From a checkpoint of a small mixture-of-experts model trained on Wikipedia: width 128.
Below are experts of layer 9 (counted from 0) of a mixture-of-experts language model. Rows are named up (a neuron's input weights, with its number) and show model dimensions 0-127. Each number is 500 + 50 x the weight over its row's rms, rounded and kept within 0 to 999. Numbers have three digits each.
Before each expert's rows: "mostly gets" lists some tokens that are sent to it at least half of the time. This comes from a sample of Wikipedia text that the model never trained on.

# expert 63
mostly gets: " be", " sec", " imp", " should be", " will be", " must be"
up0:468504500413549474415552549629520513528596500551445485503495497406568531469593480483469461438579595547498469484527483436530497520510461490554560520555398457552549556538465443457479385478448535498484508457539548528498512472510488560438538611575464482525543409497475480453528484557411431551556527449482475496592480462438492418540471571531540411496517399579548532530423535452484527525485
up1:440531539470538550522510504581462495480374511470485545530394481594431488575481508467520491559469389612555581534463476574506616474540490513555407556522465479449428503535465590484487500511553516541576482494494548601513533487518401481568524492522554576526508564458519449475424487505544498542494556563555456433485583486402412578525504492450526478502517523503494562525497501571422478586455
up2:567564485539473452406519595525517425493430534482501508505551417557483414436458567531502469435567530568415568473483575550403436539517488447493513497577514463597496534510584478441437507476532476438442423456472522482522529513530470561503470464412421549405429525510463534526476507524579480385463493583539509418523538557492515455546541485582563549462508554473510557498513456434564538397507
up3:473484552509484560596502584477396436526471521525455492470498536440437457506450519566611525486516526549596388414515568464511414424524552456534503494549514510404529386524469519546581521499556505473520467465526478571526482518520546601509427488498517403483562554493528446570484550462580527465405488514453503507508471541456450382603499500529504509475571554562460477485433522522602440489519
up4:401586539482524532397438508540511532471481584411556451534502472528471541514561483509417542616555493521477547539503452477449479506434517574501435544501515583453449488471450618520534530507487394492493560580453544497507541482448546541498535523500385584508447501538469437482496545508515500593555555567458598499463497494452466562518455578486490447509430422569529489529496423529483391414438
up5:403491526459514471497509444528427437388414578535523408464452538479490534423407540578457510586436488567539475534482514466508494514503603461519551532519547530442374491442600547523406483523532432457530458507452480539576550479507514495532486557473524491478465529539517475522464484509495590419470462475618527459565461483459496405485501513374481542491456514425565463471527590476596457497520
up6:447638531583591405438455468582445561513524540555440457430490429525479503508507533526537451504472450590387515575549531444487494491482446528491558481519476472527475555480470451520541540473525601490499603478478506499520460432557451458443456393499445519484599486423543461553464470510515470428514541550451586490431485487521465510427379552524529530528510466552461551536443539533389554531493
up7:454521463508462503452497508552459552482471463408462446564469555570432561490510550527499553476508443500520551471479473448483457523467475541493458521502524582593434436500446450486554518514554483484499385457464493522521452465392475508504499396477484488505407386516468497467456382480443510452557540482490445464471554539507516461513507630420449547640514552405659443521563516452527460500484
up8:492454558460498531510561513568467425525490469476339555455513508643495508482579576384569461427476515583516503515519499433488475455486460471460437492493497476573566453563497495487453574489487570481504478492579493566606501463518517516494532460409532550507540600489561531444453514511480514488468479489587526439577571472567485517553474557440517457541536502534446514496515469486340537500395
up9:506532441488558487449505515552446506515483578511453487462461549471434445508492422490531519582486473523566518522394510569654529588439518456461512528578521472575487464461468444575481449430493513531546508527575420530477427522407472436443476474521572514576530512530583538525482554442492483370515478524523422512555542473581561501488446524563495617515484458621569431510529478500492426472455
up10:511426497516430535479510518463558575535464505505418469510543593458573488383448505458540542562505477455504513472433532536480586546547501421432496565447464501417427455508495539494505461368488543456452553440486573472451526450549535520509496564476445425470549524530509418559419536563484554510475497524455477507593556580398580566605422539545409465482455537559429463547519476491499459464452
up11:455456509579381502555595491559610508459491485617455600455472493475539415577538535546516462500432565439472528437479427528475525590518563460484471521522512556583532426514524494535515492525507563549533421588617538487555478491535520505440511532519505470371502472484401419456558513531483392476525482511419505434536489519437505495551514565477429560541517529548526528470553430506489554502531
up12:523473492498530563511434476428540450556519608554541479490497469571484513586429572553535463565508489489440468482518485561487492506492477498533502361519451585540461510458605494470495556559511497555545505452503574573640550509389540460537463410534436575460408477480499493458422505479440481537567391501526482566446433552548515548492434456600515496496512510478464382552520522518523540560495
up13:438639462513487554507523469434516520419463462423467533530480509444536512419563430526548464545517478430495462528514472474512490541491471507486560553502598475419544472453477527474549543506540523514451485491543595546427476512482465445508474462562574517515421389557439538479397484453430484442512604525577434407471554502534587493437452559432578553474525535492554590503575554436527581553463
up14:458434513502528470453439582502537574410454462561509448501465403529469495475533475523541466495378477465489474462531511498485477404466524584536433572403458465442410514474510525504450577515448449542485523469425487476407509503578433475599606477455417440441550516388445491447424549550517554439508482534535561493491487599448443438570556505544446526412548464504505477458525538462436495507505
up15:542428470533542476540478497527428561557532579461560574480528425488565464567421469546521536506519485368562434462561504499488520585586566506534555590477520602581538463445540507483463459540482475598508545536492546540518554563483515471481536493461494430522459461488574431549448523523499543459464492469519415502560553566431493447485549571485394508468441529490515614480650448475486480458463

# expert 2
mostly gets: "|---|---|---|---|", " Despite", " despite", " under", "- Suborder", " er"
up0:572532440520501525517520547466512525554438469592548528509486418460455530549539444607529530482492468523412539497526619537511505369499586492538565637453544552481485577491533482553512524509609436536483459512435485435437525598450414454493510402576459496420499514481478542531525546496489503494571473554506541514508522532525460565487482557373465478433494464478495521488539501545393594551505
up1:487443496468516546489432528468494425475469453459522589473493452512516467450524513564538487459572569570525492548501488500504557457454416500527496475502467418414640533547505533537457398503531542465472555504517499490512461623614545490471559503558546429464449568450445447456472358503457464471509546486484411527553568518503502439500491402491522542467421603434479586570490424555560493496433
up2:466565451493473508477472597489538493464527523529572433523515559456447567477467493553470494593470433478497422555479526431477502537543500471479473413480538419553520542498603489455481501544545452545462401481538433559514479572515580585475548502546486518572492465459408518519484487472500447505342431505516531500507533523362460478534551469552503347451548488401511530505506559595517452428531
up3:426527508513538510378447538539469400559527487490521489635456561556499507585567542574564464575536507504500533467410636544422486553511520529510500529505546486509480584446528616441477556470473551563467514501435430470489477522516492508529485511425535462461510500500453517489556478462546503469470501481521586563585442465399462461369506562443467527549440466441464494501400491524421566470491
up4:517433514460483587561555415494449488525540533620493511497451555493472550565473464553534516480526576542396494495528465458551527528512515511599485574422571511447542535521515524457586419433588477510503440496496450594480489487578460452548581550530476517505469455509391445467551528555607498517504461517631411592459436505462506463482439463430494450449522549468474458470543397460473510444490
up5:465422442521482477552509467546490477534562534572445620509458545446497515462553534414503530367395577484497485408525404472547541498586528417530384568541486515537536524593570573551527473513470495554469430492563497532459477490540505414432475436450508501476512533547518463533506417555519400473504474490467451589563490527551532552488469534465459458454576550503571565462501515506597555484525
up6:519529549637435507502514485540333509499584425547427512487472526504495458456444504535561542508522519508481489482459525561503536411482528545630517454463513468555549525489487524548505468501538441542445516494506484564484530430522556541601469439423508568524597589440563501505396501496522582448471534458513454478482521489528429495576486455528508431387527543584598529468516411490528424455511
up7:456402580522505548394478414478501478527515506444471394623500553530458556554467480452532503563408510412502543435485472455571542420505471510523456587496521480451471378513505572504436554412416516576437483457494583478497459512504481458472529506455628421510547492508468495519545361528533576568525569532480478503512540498536481503489483516424471448587470506435554527479441478536470494483516
up8:453531514434517486490465433529559536584501513505501559518543572564539495447537470575529480538474589454478539493572609440392555508548513511405488514541468478460494548542444471511442492515535521610556493483558520556417517537535513425453539569520468532491554516527416526443519511431552480409505442500580483420578478357427549494520457474432502573503572512556384402545490517473505510461439
up9:451453466543506483485461477526458442458489475391412531461496519553549462404518559455526543524458550417512491550447493553471559569499422506523514475521598589435501478515543446433404471538493536439425389453418504542573512445490563429567581485523522429417485508524428427528428457546482504523530418529503447491507471452497499444596446516615434530526523525382534571469494452513529529498530
up10:475502476444466532552456458415554415494500506487444555487420445489416537457547429526426495512521460555477493488474472479526441591465497529457520421498537576505524513472528474510500416446589566457471514530479366547404569541583498491553552507511505525542516559415567451504548476553539455469483438455498473554492500423429492454411477478599568504598404460424507492550510611420557450484563
up11:460506413555487490446513411396531465501499507529500468430511514475461503500460510536432448470477388525561507499488463553500438525476518596506476611543480454473466455511447476474537483439567515443513441465504583465463451623481504487519505546502536505594525545420445488543419582554541449557533418537558639491380559449497514431453550507481524486571532541517572639456507526437535475509479
up12:423485429455491488447621494451465514515585533472490475538394483463601458436499503466484532495469521551502451516526499550580515435503484582508478411566568552536547500454517539489530469481625473472539522558532466441426476435470474484594474553498517585540580463484471527566508577417527545382473487515458510498492530473589543483509430388435464612474522547495478463565532475468434572538581
up13:441510461478362417368483425530464402387542501440354475515415496514512527487478535568569543517489479538523554476469499470464531572463504555422492477543548475436646476442494486482491497585518489504516557477502485398475444478530426497571611497503486572523594482542545409494481503528499505505450526561469500551539510473456570520552498546546477516459500473528466449513545474449522503413441
up14:521466553543542516536421531545519520472433562471480457413489535523458589523487501517483438567450554438492585405366495495474377647517554495462488556510528589426444436548511484446480478498513534477551496429498581566452468585464509539539466511504441439405481410513580550487490513495482512486472488455559476503418437476484448503492441545478483396463494480622444553504473436479454471537484
up15:473523485461464502469564577556492532562487561495503459482421440570455455392456457478548507494448526569434427449505463458449535552452499452479442456484613491604561520540452540540602573533577522462488541430486500562425489465513471444452514476474535509507551484505454514488478491482572594524484446393506514467604465424542449384522570475553514438452481521521489501561425421497560609488419

# expert 42
mostly gets: "\",", ", not", " He was also", ", which was", " Crit", "),"
up0:553552491498442354473552558441462540570418537512536462525483488471554513587502458519558464524461439442483531570627482445448483503476474473557478509511601445421513456545492484461482527580447447523463528575490403504535491544533465459488483522512462512499554508501519502461399468609533500613464474596443534519560563508475562460510521439546526576481559639512505544518572539482474537393530
up1:502531568520526458411575533456577575459470494561532443534415545493477509503501479437387476475525499521566445516508500479532417486472545570557531495508491488443476509392513491512601435544490534579539464546497474414455511479532527568483430503575575495487525531475508459464549526426475666466465476630419463542519466462479400525520526372503499506473590494538559481469444526477529399463521
up2:597538575505516410429483450521485525557484524528453530465501450486456521462516511426467554549446508559462627582482561464471497525453529434502515628399523477512473483448548493517518517504589555507465451470496529424475461506560447526563528591412489460487556561535421527591490400445431524567569462536550531421441449425510486479395519493450471539422546533420527431562521466504494547550487
up3:481473507451511547563424503540549482450465474432545571463434476530425458559534524511565524471477476451477541568495404483456569497452524566433549505489400516550458500557553487508547444569519433500496447505556547528552449534486468512458456459593499401474557517591503526436568520422557556514465536399556495553481477496577421453474477485501598609482441430467434493481521417620477571580472
up4:466494478528504448536537478497463523560490465593548440453440625562408522518483478465441511455465532477598522502492417374484503531491503474482531495570495457579486494486538514466525471426444500456463496470454467421526538655544509530403457538465576532488580526515554432502507439452374498498462509523492504516517577484422404441461502449478529435501440485560627484493440585497515592501456
up5:489575490474629478447524500533517489506486425520485620532476561493451540466536562523526526474535441485539553476552572429487566545487545539459478522546627560559473470540505454559476515589520497524365474509443549522486415506519496535542512485552560459545464472447465467539441473527403474432421467513469464589521494531604444508518469565483579512501576547389450508594566473528465524589425
up6:435410446512478532422434537550490460416472549484472512474459450486491461494534456438499575418608569499433433513462519540446433545435549571505617436569433459586449523443555452433479554511479506434479496461434435489535620496544552460508525467453440471504464496469584508462468532502505462600416539521401543536579541522506453527449485510420501525433481552466460498471413481520398484482520
up7:564457484520550551492575448468427537523484469505502458545570487447470454508458516558494495418464590454503450473507487543481498505461414543465580467418545420518457491426459479550510581466535564520491550406472472478451413484502543547508568506481544529523545502541562515461407417537580560540550464503450495486469459490521495443406457500407470427371489452522379511554486495474592569647485
up8:454509449502538470530518520446504481547548524461467490525432623508462594522520544503517497542564360633534520463425552527519531469519463394459434388454560579612489493556516462532513518402521469516591467535426424557512531453489552494537529504516468490499499496396528476518473511441443499503578435449447554435507456427529611583492493520594493554528495540478555459519551485463520504567513
up9:467528429424578436508513563470441434499514463494486448527463460456537575483470471469396510612508573578477504525552432469550533538462506544450493501455517509517513407461328572499473526574559531512500584428495445500542451499504427438482538472498422515452409484556474461488529553490581552432454579465473582523482423485508453420491533482446440463496538556583599462470571525502464432518483
up10:461550513533476414549524578509500533489496511505453477497439390497452496492529392527478559416611452535474567564507482541509542545440552513456390473469493426450493483422529501531385462507459441468460528519601474484528529439399561461471554604482511546527444463518525550392539484581457473522551460529516586465477464500553631485512465486482473538470451451481441430502482504460407587466438
up11:484422541541550483444438577504498458451482511519566480421459523410507446489550442438562534492522532310537521483448390425427486576502494450541497465548546564506571496490555523531519522518515537468528460538468550513498390467495497515501530607545430440420564527522539532464471518502493467421473524478424467550589471494423553429548557555619529528526409528548545491553461470488544464449511
up12:544547498566520486555539428573451443530616464527551554484549529451477457535409558490482514362559487395446437489506417480538462456522546510549454484620465570500570477506557530498526564481549554459488422502512476582539446505557437584501409530476444465464579499460511474469464466525430491549474512533487517495515590506422406414501518467509450451521496562526542514474466518552410389561491
up13:500460586517444517650413447553473542480518484508501510543465372426499534436483499488512573542488489533481543486475515551467454632535480566455490474553408556421540518513482493521444483504503571426479530578432535492454566369482504513395582418538468479496407506551445552511523481500483528431608513539505459486457450527498570495454477545484538453460524425463492586502534489503506561498393
up14:473489453526521592538544487567511522416531417626540484511468553464582470585536543527441519488483577559554449426528499507440519446472544564514552539610439430578588485495428559541481491539544512421467512464529503556518498551576513487449463586464527474499491506501526547441648457533456535516502573473415549539462491499541518555476429461436482413503479448489615454498491469536523404444545
up15:451536476444449571460449448638449526566461496505505511579501531492482522538586481496535553424413622556561531443425467574475477416499525467458477451504412499443547500423524486483600534377521466571536526514474498425532473483438475565452484489479570532590508486489557500512502471528491565466545493556593543494530510520484370521559503534552456528556485499490545499543438460613441523464582

# expert 5
mostly gets: " newly", " renamed", " until", " until the", " However,", " when the"
up0:469451597518494515354499497503534554431477434400573451463521521491531502488499483391527480442503450424464542494462413505589449604451541584518400501507594491579409555540470522478523489472572497468484479508512452528429484566541574457497540553469461481387447510435472426436474583459427504533458468544478442487518526488467452517481518449495502505505572547513516442550481517642479481432515
up1:616540530602447429541520495594550469518470523544527387487503434462450464519437416521539503495436596530491481415445443400481480546517530488418395467554574479528570539492541464531520512527502568542526491508443531513470474461560528466498449515553417469569504547518486518457471428496471423462453605484466470537576540536520568463448425538426504464515495533377429465419489430503566477538537
up2:544498389500485555552439489529503529398495519586532505451454532515569492460522572484438503536573606463565502487520509507558453481493502458500547472510549586538493469481537538442543508513526422394457496404472548482523485439503458460388526583386527479488470566405521499522418527476505478536554516476525515477407462626447467631521484522343546560538530500507550479473553512516465494473454
up3:473507579508527528455588472487500490456545524410527469586446483458455489547519507492476492476523539573468589549506540423389477431491441473512536566578515615500463391388435446404486399467491461437441475530463552517510457518374463545519473464480562516558493459489477568455433405483498424421539501526526469520556551527468523571428492547461380493548538488562448507493434492517467525525471
up4:519598536504468470474562524437462592513476545530546494518526426519512430525472486549379469479502500584418435563514566398513497574572506401502516501548411527447346472517570423517469580504490470527490502519431395502542536485563419502435513501568521493444503508525561467493451484486494565397513466491593510530508531581455482482508523435546501530577490592577536506449574509485472459574514
up5:481526467427484458572511426565484466599581498551481436496489512579512448499509528532561460518580486535452557374497508492459601502527495487567552512454527603544432471509479509478472409424423513544444488541577460519544482458467517438470563634556450520459534490512512468522458501546429375489500495534483607583517538493577438519503485522462471382511507438527502496578517524456589463463581
up6:394480524489473549457514524489397557509403564460464583516540515534470501590517416557476530466512394440471536504527481509415520526461596410461445508479543518469471587463578541490444537531514485500518520500487522526524528412484497563396483443455481481495576535549524488490512531581526517417487516414561548506573570526505547472462581488499577453502538399538539603488540611521482381567529
up7:483496585468544528474490490460481451403590551495588445473486541488521584487442554439485580561457549574489508485438528505473564504580497502531525489513509459483510523457445492494554527474493541483596507400502296574545508486564537538512529520509622520437625514423545534419475523543532458496466530483553453555470457555479581488494439482501427509509589511387511546504509438535533474460458
up8:496484521461452527453510513528507433458505539528491529485549463518481432601422514579475506410457408550519520466428455451535519448487394521505526478437380527467446524551520520400452596424541453457482481476511450580416451564480449495498514552527577556507533524553624636521488535462466573460506483538541533491373573474582542587511498516512564469472496488553509476539553540436490480439448
up9:508381492500451562461509584478470468455555472420593469495474531474518531543451573490528527549520504575468537588536406492451603479448515500487488527511502535463569515549526468459423476529479480562519523549479499571448556595605516507523487525472471431533522475520483566458561431486552510449451396577539493556454691446526503539569508516448533521540532486462511429482560391528445420521457
up10:496425623506458460605436516604477534535501555521562465585458528527578554483518564483535499485524447560567468461645420532535508518525504473532508419558460445508545501409474552525494407539531576437553463456544438514543443575466531545477517539499490510541560442536507475518438508474580535494469519426541520540537498589442539572458485549520540496482461472507453462413365495509531611481536
up11:391429380517487470529518540457559491435534501547529465459557487495465550499577550493510442502544581454490501535493455540523445573527430463606508448502511424579499484503454476504583526490543531446485606539442564608488545464527535502398406593473403511475515469485473595494593503526543594535512565530536511485551507508521491518469410521426548494602518474558541421452518601489475484474534
up12:422542400507513419488581540559538481507529501446523484497512523363462496551508508440545461495450544535461525460480434461544433516492492417523556512471439439564585474489512478461561517455509481426469490559449609530526502429544519509547517621514505470479452512592448440513536445447597546613393478481557503464531452523449422408554469432538453483516553518491504398446540472481519466581571
up13:571532536481480519433489482618472502508480565512539400539506549512465519536546445428502493539554540472451632456478410557481498478463429511535476463513479545559512464533444467516538497450365528561465570526501438501557490535435485541490503412570578449537487471541501507547543536602521499379490495408479572487561495560432527540339496484478442532461516432551402511510505520498488430470570
up14:500545562399421530475391457514523347489529454465469515460532528377373473479453482443446580497504410440451550465496421539534487482468477583464490480519546521494444580529457494445519404508488471499453437513465397582518493493417557487531522578526441508450463584473518435455360511536476493516510517452476531445507450437512516527510489528482477513446491421503497631532528468530513512506518
up15:608520418570547516478515556494494518568579560602533514569512503477394443582529569486436508426488408492544497467475568475439449556533552495481526641529462463567498549466531542467500536506525614464504515431470490540544527415559574491474496550429401492463490440429432489482451542561469416503538530470464589502597457529505532466524481502511527493563481496577436538495499574525437435464458

# expert 7
mostly gets: "Species of", " Dur", "ń", " operate", " sq", " van"
up0:498532381496545521441429651508460558524509477502530526497467507541458581540474496520450410633523532493609550496517540531493490476485494580508490579527562479502572552506463480499413537480523495475507590469596539598512474435445531508498514510436465470542473417485492461455435615476539465369467423492548493574461529448552449554476428520487479529474524491501502508456514484425482498579623
up1:518463490502569522487460500514459463403511542496499565541504468606556517517500472515496485522519484446533523442547464512404597524495549516398528381398500472396526523475440462523566442479533451503418464437430550547503536535478544550490520462510492533430456544601425481447476465551470523446479512505548523549514565473496469508550424389497507498543524565468424524312509408448459501412521
up2:439511445544536454510555555460524567422432569379531477524400445510557468520544473476592507483553466464476426501451459593540503550551504526437549515603526443591440463462510529450583553502518520569565536488477535484493504529375493527524496499458556405486472552621537508504460551484458464426520490560525401491535453441414573508511424465486531433522474572505526538482518402479498507543422
up3:488488498451498459456404504529457466516523437476507460535593509539575588414502470440521561486497355477553482437613539477559452490475540468472541526443509515486445459435516535528550542530508472403511565479552575549466532468488509426453496485490501424437462527480558441453521376467511382465461430435535459473485435515553479389437496426502494584524558469429437495439469590493445472448538
up4:454487476430498423518478470473534478487551498483598528487503564504577393460448464500429587570470429395520429531528539582510487503439541490581501512428458502472553520465527554479451469477398587542567433545643494461484456494505482532487475515538638433462491561468478502562505524603523445503425502470450450551509512480450507499521426461474426557488499433445553430510489629529454463471496
up5:346471483466579458438538581451402511448516488473431513445490488504525607489475397502516524497515492427453521599481416463488491549468512564572475520452526584556468475549482433476418524459443493478416510482519571480549492500390601509598504505577553608519463512519542476413459488532487475553563554485408493517506543469439427531528449438505429526488542439507484556498508490555566438488474
up6:512532544464515473402561456428507513472470460472531471525474513552450602520518566434596439403555476545502515493405536472512508546488479523512559481545498513531501455506500466484578530465441434458529434511533570496502512521341591538515441581469514587501565495553577481522566411554599444503505465474543558537550496486336602562508464527400454504433480509473469524469520567528509544511478
up7:487530552463561557481405540443490643493550564480467598547458464514475477503506486490473501430497510512525509500536561516472578351478606521561490524565552537560471482490454397454488453484465468483556413528455491465532508488446453434453441469434503536454515551502436455584437567492443484507470383491469529533526433547517537515426468479503515473505461581572522408519538416645541480474516
up8:517497520479429471519547474457586491506448538486477373551485567516439515481378544508508462516567421488517538449532471494599566546519553421505450511449437546525459470473496497545488476453543525455462549520513515444523523494613427577461438470473451462528547534396504464600517567605598511521474458550373516452528431529534588436452520489497464531519444485480465469520472411583563489582562
up9:454422435522420523585544521478445534520501485496403451473489495501547477490482524543453471570483480482425414510539424434520515554484502573473578442497573520473511520453488542548594534532524467534568456498571466494545553487493415526379653528509485482416570406531443505387553388442509520560497547600447466442541473435501493458545529526517507433475446535434546494440487519580530461518491
up10:520493576472513455448544545553461525481459466509495437453520560512515541471501601546469582546567533480524548579462557509474479580445408525537484490476500507484432509549429564590528483533516498453456478480549530558499550521473465542485573401467431518501514539536656444491488572552546560577447559415462498554439555497390476534448453467512444529535496556518420467590545504437601630509501
up11:492416546478448548537635442531515578456484532528483593383540562504503425458492522464528504443592528526616518474541558539475542486514484508481471456480445466481513508506549596458508442524440529577466427544491545518575486463486471453532500610481494514522498568506549474519328510597611585504490518553495496403543446460547493507446531540415494509463528500476439543546405469495499518523549
up12:405516493523580561545415501588472429482455475401520463494457531487457560560471604527516550481502423503418550416550516515439594465545419445508488501506484500473504499492458534521453547416628498506497395506515518539586487459547543562546578456516469472430546458464439487477464550453529463473416443474508486458535465517503501546550538506612451484508452417446484407427437508538483430390486
up13:428528520565474457580438534455581474545610434502495484398530477450460492456494501462505503595479497435481437485579484515528402450524464436485429500467537572549549540509569409591510466519578421541488578451516511447551514420546509525495540516397393510547613472530544388445496496530526498541451465457468510416420566465518514529543536522533472503511570617486454461521483515527566495487464
up14:517624481478498436476614502524534492471487473512490433500470448464452487474452561423480439574439463487437465499489450460457503563518427484534508547516514499597510491443483429507395532547404551522512455579538483533442568505476436519479478520499455493466570444483497469467413478395490556465498506411536511429535497525468610574460494494521451467352486562438554595563538530433446426418544
up15:504434464523409443451569484478504554438468474501441511462517441440485551410519453553526554482561463542429527598484453493500454560511520487547589542417597473482529423520607532446506491467571495516462523550503509603519599497369536503467490510433462493387498490548565566530520474420528475469488499603563477529549527509497507475465522618466542551456453412415448501452469524469464595487492

# expert 0
mostly gets: ", s", " is a ", " a s", " the s", " of the S", " san"
up0:472567495423549483591523524485522618457440544504591514495572502545577476528531558512601494497523523563422415558468527530412586617563465571516541425516532476467481475558456472491460553531432574481486532487428506504431550601547459485492418479570478448472520513535475407483486519390414514530441493497576467558480462518523484432395431493496480564430482476500517556498454536450538520557524
up1:478559573516544504438495460524585411507541487498553487467463556512442585456512517533482522497492479517521504530471509462407435557483531439573400478412506439493578526465537392482440559517527428508444576444472486458546490577484529462453463470505433534522421518506418403547562550585590457491491532657463542443445481493541567550537460449461483455403484432513510519560482537501437474605505
up2:518556566428433401473524500514521542451454488528491493396523606628422531453526444531540492498490519543485549623519475450537577507473489432493560488583461567515429431538455452523579479483598536532507458591574508404539509508504540534547546537486456511555393563533446579462498489473572516469513414454485510540564496534501464479476525450582480558571457497512482527531509424491542530388555
up3:499508473408485541473514540478549449640527451575501564431559491501564485547474480477520443625431459522528395465482363487507528518550522544491520489568563495562472508476431506446475516486471474486519456537616599507453455523521496510454432546512449498509543571575507408498540488510444511415468480485551498482468487531489444455491435451452540490511587513539350487495365530570481434531509
up4:424446604423491544542490431446506459510477484529611413528534530453555483561555522528528385471549545435532463436551511475464441489443364547510474553528491552516596451545526516574513513476567431552483496585514503502457432502498454537623473521498520473511487563553472461546518560572520479533456465474563554584469532518462415515414502443557427501460484476574494522543425424487484415427497
up5:465425473449434558558517395522555475489440556507535440527493400447502537556506572488471477481534423606574478547545481450425431502466442495550485535495536477543472479431565489507513545480495513562467507493467464581463547460532546561532493449488448538504531383494490471537539446449427533520405375460556525483524498428470507429517473611437511423515388596503426499527493475513406556425547
up6:472500484475474525520457549545434406438495516510456492508456505474563539475456503527497515605512492498487485467585506530461574493558420439508513460499545529605475463550614529484491518486478634469461377517521595541583442494477542408530559439561550460529489598452533584457472434501487617516494398400494523512511503542524492578421537507471421566541484500434425490455510450538559447502441
up7:519542582487438553510550436555575465550416577491531493538523480521397485546516470528494532575510603494515561543544453533442451553471508433512467495495471560446583599506457434482454534561549458503489496400536577462495574503391467527559505576495561517551478587547584493466377485466435471450521442453524540512529577513565485458393454500529474544550469501506497531532384530513510532487394
up8:463468577551532451526517489515493495416456602465544504535531412411537545483540490488418436419438542514548480447482507485522542530497580504468335432443464489494438495442528534463592512460528506445443513548512555464487528513497517514482519546556508477567543465474481551505500575553400452410540425437475473489528521520494448560539584517483511534460459394496414552610479520390531497564385
up9:436625527478625569559524467516530456531512430547544509549495499573467545546547371489520508504496528481474478400496487462530473543436507546460442483475492419558450540473429553599571496545616444530475495607436505545506497476502423473516490445452487512493480464435459487539565566548575487516580506556519510504395493431502562531425427480563566577399503577508497473496533501527547561526470
up10:453440496538461513469481469492512507462492486527428519432580492620511484574422485589528507467445453614512517556651476447505510516576550480528524467536361535498543528401534488493520487539477521547557492452441443466452518360463426522470518469627471490564531536619456580428522529510524531502502496484474520472416541459425533518562486521444525471488426481514446533485493459491487494538604
up11:532589460539508532536506498478604582538509501507510562500502545548349587420477521477460545513518467470509492581492468519460559533561434604427522499434527610405459446592517515530453459463490514510568528452570470399480445510540386457534598462537440591465498554475470524463518519515566493428512485567471396530542469421422469545497467564444518468516512470490504517472525535454425437492489
up12:546508509465503508599425406463466613450530425481559517477548597625450487530471485494625512423435487433515482452447436520461491478451501498548552468438452417481508544474491464518585440527542526490550507482589539492511533544529450497455518506598468532491515471504510550476498518585436485522482541633466515544447427518422434475544505485412545435378486464545525474542519529536414566559472
up13:581485511508496458551517454577481454515477411491510581548488553533515414543469588480504511563448530478479497456441589545485467531441555487502553465437410493436458499548588524505541492456576521521484539509452446548470406478531470503537500469546419454503380402476504547488640504464396452503543518511564542429473433579507597493527459506535510491495508520567656423456485473557481446479553
up14:517486493495443525467446496505491535390567454416632515423513473464613563439643478518483486493543436617505558514545459506513390515533472506510480504457482436514530450479580513499458506353506513466506522463560492537480527442507499444515560500555459555509433493380548458562515393439420470507475457530501453543505431483470571407539453516465550499471479434531510451550485509413494501478450
up15:480574590536624507525465500486511522492439563510470515511568561433526526493510532534559522510487395516505632478528526531419514456546409386463593495455468488475480460461539502469401491535438517547518490579509525532518489471552419458513488610551420462463496404372510489492539528485498496415414471511498497439559519518562472522458544591447467476539538596589477540475475405527473466500544